From a checkpoint of a small mixture-of-experts model trained on Wikipedia.
Size: 10 layers, width 96, vocabulary 8192, 9.21M parameters.
Experts: 224 squared ReLU neurons an expert, 1 pick a token, a sigmoid router.
Below are experts of layer 6 (counted from 0) of a mixture-of-experts language model. Rows are named up (a neuron's input weights, with its number), down (a neuron's output weights, with its number) and show model dimensions 0-95. Each number is 500 + 40 x the weight over its row's rms, rounded and kept within 0 to 999. Numbers have three digits each.
Before each expert's rows: a language model's description of what the expert responds to. This comes from a sample of Wikipedia text that the model never trained on.

# expert 0
It responds to: Table cell separators
up146:572506472460516449421487495517553506552490528479534471495449583496494449504561481492483548467519502581404470547574469520524550489495557440438534488478527449489484558497539504483525550491470519473477563475475545521454523495525470474496460545537396458440482506476479481549578509497431526465
down146:519571500456496435519433523521513477498451546517448527526494547547575571547427407455532465489568509557496515514537458514594495506473550478461531503431501546450470509455485485483485559503465517486505471507435453531518523504490502464495452515473443481452543547462463457453568549577466520478
up147:518446515517499548496500549471537494514470481553509450527495544638522485498589502454443466513547590503481492517538476506550564533513442426516455478534490491506478588469455560481542500485443488468517515481481562450425460467478530498484488541486518556576572474518496423488504488502507544511
down147:549476478480487546568497482487544546485470435535526543526561563529430436493493464463492502508576500441441505542520580497582482467510491503553506527475517509469467517522494458482575525494535517505485535576477473442547463492568458573528606509554488462558536532474517459481498483450541562505
up148:525534447468529480508477407511488482532483441561487466483543423552475514473599533504474414537437425451523537524516524434530481544499467494482505486471576526520442484548500516548475470490456563475515438452478457530447424483516555472460496521500462452437566489472489548515484538528458528518
down148:518464474464490544451517410476495490502432575530503452413525491440546442507476475556520527499500498512468540590409557561503509478456507491559415495468589484484488505539478547531467557517438576549489468531472482496521535463509499451497513538470444539498517484492437471482530455465519452480

# expert 6
It responds to: Numbers in tables
up4:538585425513528489466531513541505485492505504518458515469584494557531510505599574445444498534486509406493522518526561526439482488492485475567517484494585413556551489528474507493484555460493509511507453517448507502472440554461550532440479502506414492510489494479461463484498562525484507578
down4:534470466547513472495485500495463505485490521519619397460510508466456510522492434487555505476431496564462526520519474474548526558521448424428470526504512569575532438504403505501495515578490509472486576535532525418443523509519459468528485491456487527545458465503475502487539516559530479492
up5:530495592528600531498554457573505479467491465461490548509532491508483509488528459610523487461482439474541496456490538474536465567514436473571488521447510504537467539500480409461482495577502504530497470501533500505465474511465576515472489546534531480501475559459443439485467460595548481523
down5:481391533507528518560468522572485536506501531501445496547524554459570490503439496463553482423490467522480552464515575469543459556440523516586476502451444506489561468434493506463449496572483518526563495526466443537538510521504473508568525446501532490452506493437455464533533466496508488560
up6:509518494520515472437516494560481497567571569483559494481496424547543485568535458526538516536485509519504413509446486480468550504492480477566473427502509519543467480474430469550531430428518478489528498472521452478486526508408491511473484548494428445505446465510453517544516438404473459458
down6:503468426529556473438487505484476497404478547531437537581548503479488442510499535468495533531469540583481519475475549567511535486523524473479518505565502493516520484548558482444518570558473474445494550515477545487548513524488553422476496522507511408474475517564538539547469521495571557434

# expert 3
It responds to: Sentence-ending periods
up4:565523466469514477503544545514537535484443449502526416521499461468561562539448497561511513545497484495480485505504509488479478509487464467495496497498519469507506441584544424552517498413530484455471481460549516574507487505549477460487379557517525491475474573574538429457540524521560489569
down4:463442518473440474447469473493478461413506474530464518484561536559514535504456429445476512497599464561513458514474514405481506494542562517483562535529474530540482457520524482514480566526499427470509559473559452489551496508535596473466551520498533470536507571508497494533465519508562552459
up5:491584448465525468584454448400544466532473508512442488497499469542485428540520586488504514461441450452524515468516463528564499488544513451520485522558508523474480527538518434512480466490491476502565473534488513535475557431496511454537450521563517480488480543468616516495470583475493474477
down5:489438598561478505510407518473495449505503588571490465509484549548506527582505509528527499449512531424528527538567534548519506510499489504521434508486448503474466512539506482509507460535446463550532522487528481500500429402545533528535517407428499482460459448473533554478508543468466481504
up6:395546489458509490495525433557559432515471504516412478502517509505512477526505452519465506465437495482439545548563528493527544534495425476539502551513525511495500433531450447489446476497454422558475508495470523453510413477539535513439474481487494562463458540531433550461459504489521472425
down6:518446524521496429444508529515494515565534543526470524497526472522461435489444487484494505504558478522436506507536498474505486467511546520447427503529568465447568526538560529414530579491529545454507437579476493433509511529464475457400537519521537485492447483505521504470598504569494499444

# expert 9
It responds to: Newlines and heading markers
up19:456522463548545479479467515468492500537464497466531585468534486526486518442455510556543528474517518495518487522472548447501555500502579434522456529434405446481473538522510526430462456462477429583534531510508555552583516490469413518465415525498556500497447548537512518511495532507523466538
down19:514477491464464520465511491474518518487524531501489513525515501558425496534454477475566481513508521523509451480550578428471462432472548503523494491400512407488391458538513478475500482548483556529483516511530566433511536508542511523580533457483470554433442467536543390471519481526482503472
up20:451561510468470538466530521431491501534516511510479470485518445499462527507566501476511500558486516470553491539598465511503552525513582506537482543550531511541395477565529497496452485488538528539485463422457443518489501402477530499409467525447503486445510533544409495448515532544473549490
down20:548427537519533440612481516537473525428482442457576520528546524525579499458473475495519456484505498545514556571441544602467460499478493601453530444489504462430495513418509567501483530543517491467538509482493448507504462525518506482569507442518497500525488488474537486497531499479521466498
up21:515517497461471518471477531559532504498446455464549446496494385558530457476479537509441471471500518456481565461433456429410502524580512532420537540535452536529452521485441527525477447494447500511486494472549576471516514543532490445537513475450551451478493487502524504502431492565506504557
down21:501520521492533463585493553580483465435548475499484505562557528449533470477430495443436508483535520518578529489557495557526459547487550487500527513505482418482486478412512499461465523497470465495528500532390565529542463488488393465561551457505497448459486501478518465505522479529472494462

# expert 15
It responds to: Articles and noun objects
up2:470596538475524500493496510479560500459567456560575474417549479484450448465508443542451478578524466486491522535510550528450521481527503479540489473512574496448531507464495470515503470469567449618500531527472489416484522523508480497468478504499495497598512458510466446415468463524505509484
down2:486478524521477546541518466520535589485466555495476536469409494525478569578497515496414562459505526549550519462533526465498503411505529520542548498500498549439519450539502544477482550527482467512457450544518405487495601549471486460503512490529496470530497547496462507569577508524437518520
up3:470550566536542444484479475570591535551526501471443417397498523519466523532504503538470438508570445442497531532556523528549526467507516508542491438497508541552524428477408529501513490486547503492506499495552455449471525479473453480544486539450550487484553555518560448491528465522527494536
down3:503494532455429535518464525490489431465467519505427596520510458474460529442412514480506507520483486489547524498517494468542498533489477547537574525485497541393481495492442539462482540547488476517441486596514425511546592518530496488493500492477455424504476541471506506506476482475432547409
up4:485464509582470462473457496477466462578476447520497420489501471553480469473536529515506469513476578476486564551498556503496460458590496403565472399542487454423460462527463465468498466535522556558515501491493507461466540506500460514516451471496463498520485506506562481531408456487444484520
down4:501516532525491436536562455530462555502537462511402529494527524477434525476525432480545498487477551504521505491516500452451470519408557499415532521542499506512470451482553618427537478467472510563519458548466519507459470529518481482504493554520490545504432491466446542521519423505436442497

# expert 11
It responds to: Clause-opening function words
up2:499637504504505508480464487510514520488509524484563536446468446501501545541512480460515495551524483464505521429490572532491513493502515535473542454519459444519543445604532477562487501423510452448514459467512515520470477557424509478473474519482565504484550445549526437439463472509566553574
down2:510405500500544464446538467490466505563475559416543526489532495444538467461514531531456467546501533597486534570484455485526427535515504558483527515517490568483527482477461484468470539492509602512483492554486499487481519458587544513555455490496520405511530488556481538547496532472466428482
up3:498548488474512522508549439484511547496488495514547450511533452476477441509555509497572452543493543507506476483419538554442442512503517473575489498433495456504492525508455444465550534497587496490492438456471495512445563552439459457477434525540401485451463498546510504462565554508474462572
down3:514495556478490475488463449445478527489525587544486499509519524473463468598473498484508544424513483423551501482532512518497490478592522532446514561448475532568588504428496515576427513540499539525444517490495563485459501422532529521426546493502441541446491525545531466523489539500502503459
up4:563557476471497473436552503417554497501447512447549484448478497517441492485538456495539477567446577428525513432458503496497450425516492488465534513487530477464470512529475519569513492518463556491471429512506476541477436425503481483450530493584398549473472486539498505495467467533508436520
down4:493517484471497488517456480515509490516519488430517461573489461453430552499450418424484481442491534547482538471445505508535449532565454512569416505547532524485527491509456446546477560461479524553550548418499496518480433491470507474510530480474551429530507425442463462491502506582436486516

# expert 12
It responds to: Biographical places and dates
up2:491506495474479501474500496466497474492463489464518560536460517542446487489514471517557443476549469466551456504416487481527563531447502457443427432425539577538499452459437511553462474487504424409500535416488545544450481492592514494465443542464497522500472504464443522439503485503478453502
down2:509402499486450495539518462470528587434521490519527506466486563469494476530454580489445549500526513602535502518505549470517470472523493476525432483464551559521517537529462476493490536587482487427443508436524537480522522487549510406534553551476486499519504570458493537496512582501454461485
up3:474522543463461475399517499481440509510513466527543547501528483546525558519518499549497417579542486499511545510518517480465449523586556528483451542511466481496445534479539460598448471442425487526496493537532530489539506476459540580483428548495558472446478492564456495494418528527512496513
down3:419533527503503509509500536542531543484530547549468574515564487491516481506548547515563509474480526502457505527449516464499499493495534528496479483502551431460451544483522508493422482485542470502573525608400553549572560523430550493492451544563489460537441515560465490469456488522465454460
up4:518530448518422493460537451483512468513437525489559540437507417510541475483485470513504470505567495512457481508588533486456549485527500439533515446495554456520418526544454521487487518477526462494520496517546597480568494473491523489467407465506524539527479466492464484487407525486625495491
down4:487492457505464501493536513484499557522522429515572486507442576493525518458557506442432503502454585503414527525434477448500455526442502499517485496561478543485529550492508512486486505570475541496556468524538479479523513444484528482467492497506484349557526542436527547550576500507529526461

# expert 4
It responds to: Table field fragments
up4:489499515559454555472482523461471538468448527497517530582503572531502554439581464478537451469497523508536446442517486532478486509501475435499477500470593512558467456475515476528550439509520482494540519450582537552434491463454516461406487505541520537428463509521517518442533539584467482497
down4:518506557504478582457549496489486491494536426550467456532510479479610423472521544493451580556427480498497561477499433471501478535518436501570531512493483617481441505483518523553476467539482555472510515498434410499461517476485491465527484481486495532523500473506509518502508491591563508520
up5:531551508471469480534535508485566532513506484427543472487465427553469553482497583504546463539467509498419475533456495510496468491392473550440555519460507451575512475545525511493547454614549511522541509494472515460496508544485448503484466557484573496524419520481527461434509460507459490498
down5:536476458564436579513483492517502495529544517491446540527525511482496478497492474467498557508497518438560590484554497466503478514501534436532528476542542482463536586573573497522515439518471601493491475458505531493522539476507510552497548495481556524599546473587481449474466464460585506512
up6:505559477498452545486533444512509474602484496444544460464513490597500515602489478460476510557450459458508523513465512547454466479458525540454516496607508584512527448512537488496456412504514511465518497479513447540462549497495516390500529521459568519448555525471518503520473486512525524504
down6:449482415451569474548550542614499508485498495447471491504578556471514559486493506471481505414433483541506550469464483536521508491512529560489474445523436523480526468460487505470553510431495473469551500537451545482491457499489477510522474441557557520543502482538464544510492511519404519591

# expert 7
It responds to: Adjectives and word middles
up2:565488425463489495444525443526452471524509561527536452496457492541538488560493485511548553531568466562517500547537483506528467509476480555464399481567473420490513495563517577481481462553529461520522472475526474445422567529549479489462480473483506491536567501447587489473517499546512463470
down2:461496515465492447507486440511446546522443466523430517557500456574443580509506555450437493455560498503515509495490511458537559488527468503487481536531563540498558525454570502451547576435535481489453549551486552513460447485460497436482520531470461566496477501511542593561457496481463506497
up3:442518453475511532403558478515502557478459562516520506481502502530445499530510554535476530466491492452486465561506480498478514501506430475457484445582442501439509504562410529594554520480572463485440495475542491457511512438460434463498520471470536520492459467429486455492476592531507523470
down3:492513583496440448487510549504452568481544472521462531562492530439478501356515541461482491550515465448521588510486471502560516549484490459455532506459489492612539512521528532514501509500472487483556534492531529500550543520538485536474488416482431471437522573498521469515487565499507508522
up4:447464489491520540452465555503539462543414428496517464507481507531477503494517543476552554491440479536534488538528423531487532401540479471423490462490414473466437531470499504495447491496495537567484494467544423494485540530443514507530498434485486476519466576412474558495493525546541434524
down4:441438527477458470529563552500543491445448446533507479527483510485477433451578482497466506476564529532520470453536546527466410458558510572495448591458501523497483520472613458538498512535537543514494528554461496525492439494544531489446496470522520504479465488433516465467536491429563495483

# expert 5
It responds to: Infobox field labels
up4:550507458505484506493481436461526487558466522438532480499610460461496517525555528551443555611483505541544482468490465458449510550545544457561450437440473445448474517542492444472508501472494501438494478512480464464543500497495500528402436479516538532460494483553497518485480498528507425564
down4:506432518482508520569517556473499498497515527488488498567534530536490462523561478462542446447528465439540508495453503544514452447471531443475397508499527571578511459454386512559441511531511576478533546507522473477461484461491431517443483512479518484541543527480500507451535560555485558465
up5:482504509530446539428547523491580448534474462498498478514514498478525544514447574556494482457470514481494498518521512563497482431439435520383498407481604526449544486493511503511506513477542466519515458474501501434484516496499423527404483525530471511546562477493488566411482488493492532505
down5:479473550487455541464506509544479460518512510543535517475549499505512580499290486481489517509478501522469515470548470492496455460509613549500549476540483486475513532483468530466535542465524551434457537469471542492478494495515455516479551462427457501480501543467544553524480485455479507466
up6:441480402514486496447524446546499571466522516594462477456523508530499516528542550498420476545418511530466593515441511488503537494562447449502565536522517496498432475445530529570502523490528496488481444536478509443499501531479461562511483485525525498506548456512457538542445512553485493413
down6:500516509478522502488535515454445438507520576462461541480536508468489510466556508492525481506541437487539455512421512420578524474529560442556564445494468615585471540529497524506486517581492512489530469541513549488520509532490479451494534499415589544482524477512516503432542509490454509545

# expert 8
It responds to: Word-initial letter pieces
up2:552483509491437464457543488493494537488557494541445498521550483480472501494507498573471499586424497482498541526547548516573507475539523505479484529537496531556567493546539436566554565514505430565524470509490502498462453554517535516527448509597400551476532445537467478452468512512510493573
down2:524593524441472464576583583523518546459504530496478502560531519460472516507471495483484525525481406460562502528424472494471482508511490521545488419477486470478512566482522497482477517478510464431561462481547507515455578487559426501516533466492570466532469419443493553501532464499519548466
up3:491488534476459475473533519539457500477523482430465530427533475546496457571533543589558453511548521514524470501512412475525519552510509459462496534499404499532544576501446491464455498561555544530455518509526496515467472487452483556522577553483486477521506532541415537455424442512496456465
down3:502511553538429510525486522434453465436467451497500453571500489476583449504495562519426564489437557531517507490503449487528555545495477462551475509485501536443512513525478457471480528470463505534546489537482502452429508451515436460579553444472566582477486557460502496568544460498502497452
up4:417479601530573523482501507503539516488551503439510508438478448563476423547480468545509532507553478561477522573522530496512464478521500429498473446524472530487510493457500457472514508504513420554499508450585526546533431555511538490503499493467500538598477477540514472465501458515600518524
down4:469495465542440494513450437480550528514476533471533594510554583546636583485539472533505435491499547520437512467518471481461449485496492474530504496553488512548553446486488497459495533529581501601526482488484511473496522447418469510540525537540486437488459484517542508443488499487508523500

# expert 2
It responds to: Function words, clause links
up2:534495535558490457444490465488500502571463451474498458417503426505435523530481513441528541499481477443542523474529530507546551474542510449479504518471518481574494472502427469488513502460604469472434463490590511522515470473507472562501484597480511477486533495595523558509562453541492467452
down2:581479550536497484484469557600493496477483472429412511539515526435471474471549529403489510473516500544515492435505450510465407476554503526488508529568474539508575498518529475524443516556549565562538572505523471544484529424462513481501527461502521498451447496456527542517532512476492531513
up3:512528512548526435450500471487540529470598540496453502487427404555494538527512546486474490513483512498460521539488508489555494461528537476536502454457493469500514492505440400479539415528539464488396526525481559546485559463470504588474479552547478533519423512477470534510491497547511427524
down3:493489498464452498474407494453476565484478538507477500463495575530480463553467461530491531465507496436482612411520497564481500465480454474496468573552473528489497456489491516530457502576429530544551512548444526522481546493534530500461573518498507558445484460494505568461488518447401484494
up4:522516516514565505571555496513472440513467455479484583494483436479481508508506540557533517516462524493500468429506502504467557528447469519483554461490487551477471547547500451539477514544514551578463523496494523538498472423485467478464511591423496537478574478478485565440452592481476426428
down4:520471511479511533455465540494499495463526473488451545448485491485461481508424485522505496441543454541562494532500550481501504537495550451437507440520465480499603522457553502490466574473429491524523557467469451471438507518478559514536441537526503485550366450494546466566513537484482583471

# expert 1
It responds to: Table cells, names
up2:459520463549503429551579456502487501513513496466499408471473469524510504516553464530543460531470522497458513540550482516402565522495476502426493492488564471517487484534532481513505520530618487445510489387540474522561495473499521433464449509524486498501424480564478551494479519562506513574
down2:551498447488475422477433517443481472484459518555480484485562529477462475509469535526511493507559528519493461543541522537511512532551451535538484523594531532547565473486532499475505502611464493553427478536560502568474585506560416526518532490461504433490525498528478500536506463530553470425
up3:512539474519518499503540456495436507464468486507525497369487454490498476542563526511489499472495495500467455478572532568493514514490503566440473476496504438551465435526516565537421460533521528496425487476549511498549486472523535491476412422487435518416504449545454557485432468500549516505
down3:559472433485488538500468493498544511573485505472503492552479590482521514517501442451509525485548518464501519500458491448532450529528519505557522510510546496439579601486530455498502551530480576503507524486460524448438563468582432500471560489493524453576535452495557509572572501477464519453
up4:473577472535504547471493479521437489498520431462494518436528463547512547514446480513471490540523451414500539540525546526578504505504491436456521484510484464500488497590527515502470437487507475434491573545567392483508487459466557570487442524544536488515517520546508547454483504595508479545
down4:552447474452554505555430470465504518555472488529562500582457509468548446458492484490492531501531537515547494508447484485482442526549487549447483550590493560446499492487431505490485512591522575425551548477425551462459495489515506522486509473452478503518461448429487526508564526437472520497

# expert 14
It responds to: Head nouns after determiners
up4:516471481498507483428548461508424562524495551566523479519474499508489445498513533524493407531565537505494496482489413482500516487505503487456545521450575542460505528509482532517476501550524572551436515536473473569550512500465507474393519558504484463559505498568541437424438500533477424484
down4:490562482536537482528484540549466516442546517519521487424516503532498515503495593464469561566461553511552467457471500463511529492515525448539541504523422400469501463458519557470495487495521441462577551492479572411497498549509502539492511456441573520520546485551560477559550485495530532473
up5:498449511466506487474525484518517454470448434551579514450496493468542449489582603537500529490527476569491500526480459444554520520401439506552511477536534463509521496457406514553503475537511509510465550491472452573544512556440446518466532491585488564496484555551522520545491503511490497513
down5:499568467462526509496540559591532486528521484478461517530444530551419542492484500455537483510435522481535566429427480491566487521472505533476516518516516555508506586536425533490466515523546469464570548544481457549558545503528472534507381456445438489540498505497472503470495513474459483465
up6:469530508542536553384504440499487535484422542471504526442494497402438439506474536530500484479489552534507513516523508487485527519446558497411472555474508442513535463518482514517469489482499491537491476513443522543518484536481521554379506481567483585450533514421471512480479448514467513443
down6:514491559377536506465509472446433515404490478461528530474480543436458536510480481481536496468572504492485457484527443479448489468448509557586570579487505564483500465434439535510492539574550494514510461517462494496506498494505494469539534520504494461524561454462450525544483433488489436520

# expert 13
It responds to: Mid-word fragments, places
up2:533431520543407530484539579529470517528495533507536426491416511486534558525563512465446528527455525441495479461581535497448472475506431541395503544554554468500527499556456518559492465550512470489456422520449457552500507534503448493529502519488481567510481530533449471487483473504508471504
down2:489537441517493518540550496508545468536447498492521495586523572474479565520544461521501508506497496457633452474484460565588442430497490579444537554534443463425500486508514513469473529546522513452546556531504503532444538467547502529555531536523498471525469453510460552513473519477500552513
up3:423490412512585482511546510472434518534489451534535526458475535543565478503599478512486546553485504535502469572489477533495519441546437475530445500556552487524491472559465510516536560519482442528565464460556496526498540453552531440511514529577470521413515492510494487503498472543535488447
down3:458505493474474511409551511543523446562542507536489586583489584473455499447476508471432446533504521461535510513521453515458478463477478541464526525519486537522503537484453511537475534465508587588520526514443459549490493418500484511508499485539488492471479543492560416481546540538530562420
up4:454446508498524522449566500579521545466511496541493459489484551451493577476497549584504529564521525508474507439451524475471482528537491547468456561490457495480449601496479492555481420549508534516470570435476463465487520544439516506497492533449525530497441489524475447542475492514491459613
down4:431449544405468467479511498460507576535539524533538460546463575508475463447464479504478531485551510526542598473462516478572444520493527527537465528531501555528416477474488522527484507484510485493555493487447571465462481608464499508566496498484541488486476601470463459500506537540534515527

# expert 10
It responds to: Coordinates and math notation
up2:505517460463504491474464459541492506616470414453522456408547471527561437474568508496516504558545436466490452428505526486443542517532490484439491483510456435545516501545500539517539441466547542460482454439488482482556441452511492531477444500481493510438481497493443467511509569480499552536
down2:523548549500456533550566424531512450539431471524429523530520556462495476450556461515523503478515555514542500513469523506463503510502506462450446474531573550453433515514500473540530461477488488475505467491514505465556503510474471469511512397550532454518481486445364520588536510450551479474
up3:422505410564556498506571482420477460479488484485540438507404518578489492540532458473524523490498496499484604523471515495568513485549514487537488492436541447521444545521412491555543452517484517501460447475509523471417469507457463508441520498463508518462483518454463508501484480435496535450
down3:496461464452432463444496512539546463473467513542561478526529513494466465536487431485436510490538410529534508519530516507508536461484550562512532386516528538505502455480515557581457547450587492544436518544484497535574531455444485505505465513515498513498495543524505465516489390519456513442
up4:490547479530502478506543495502513521500479476450444511471466438505486509548516487470479427535483541476452532510451475516504550566470541541449401465441580505503453463525514373534477489489511515544432456468527515521497461531479567483412369536462483500460513508494453516503465488519523442512
down4:519487480482553536487419494521468506510487489492500468560569552455527474461511507498589507404532490522527545506505522503561424462499477500589495526541462545456488482456457520475458536539490560515567557555483467443467548447558517500533529437496475506563419441480531546543569474465471523502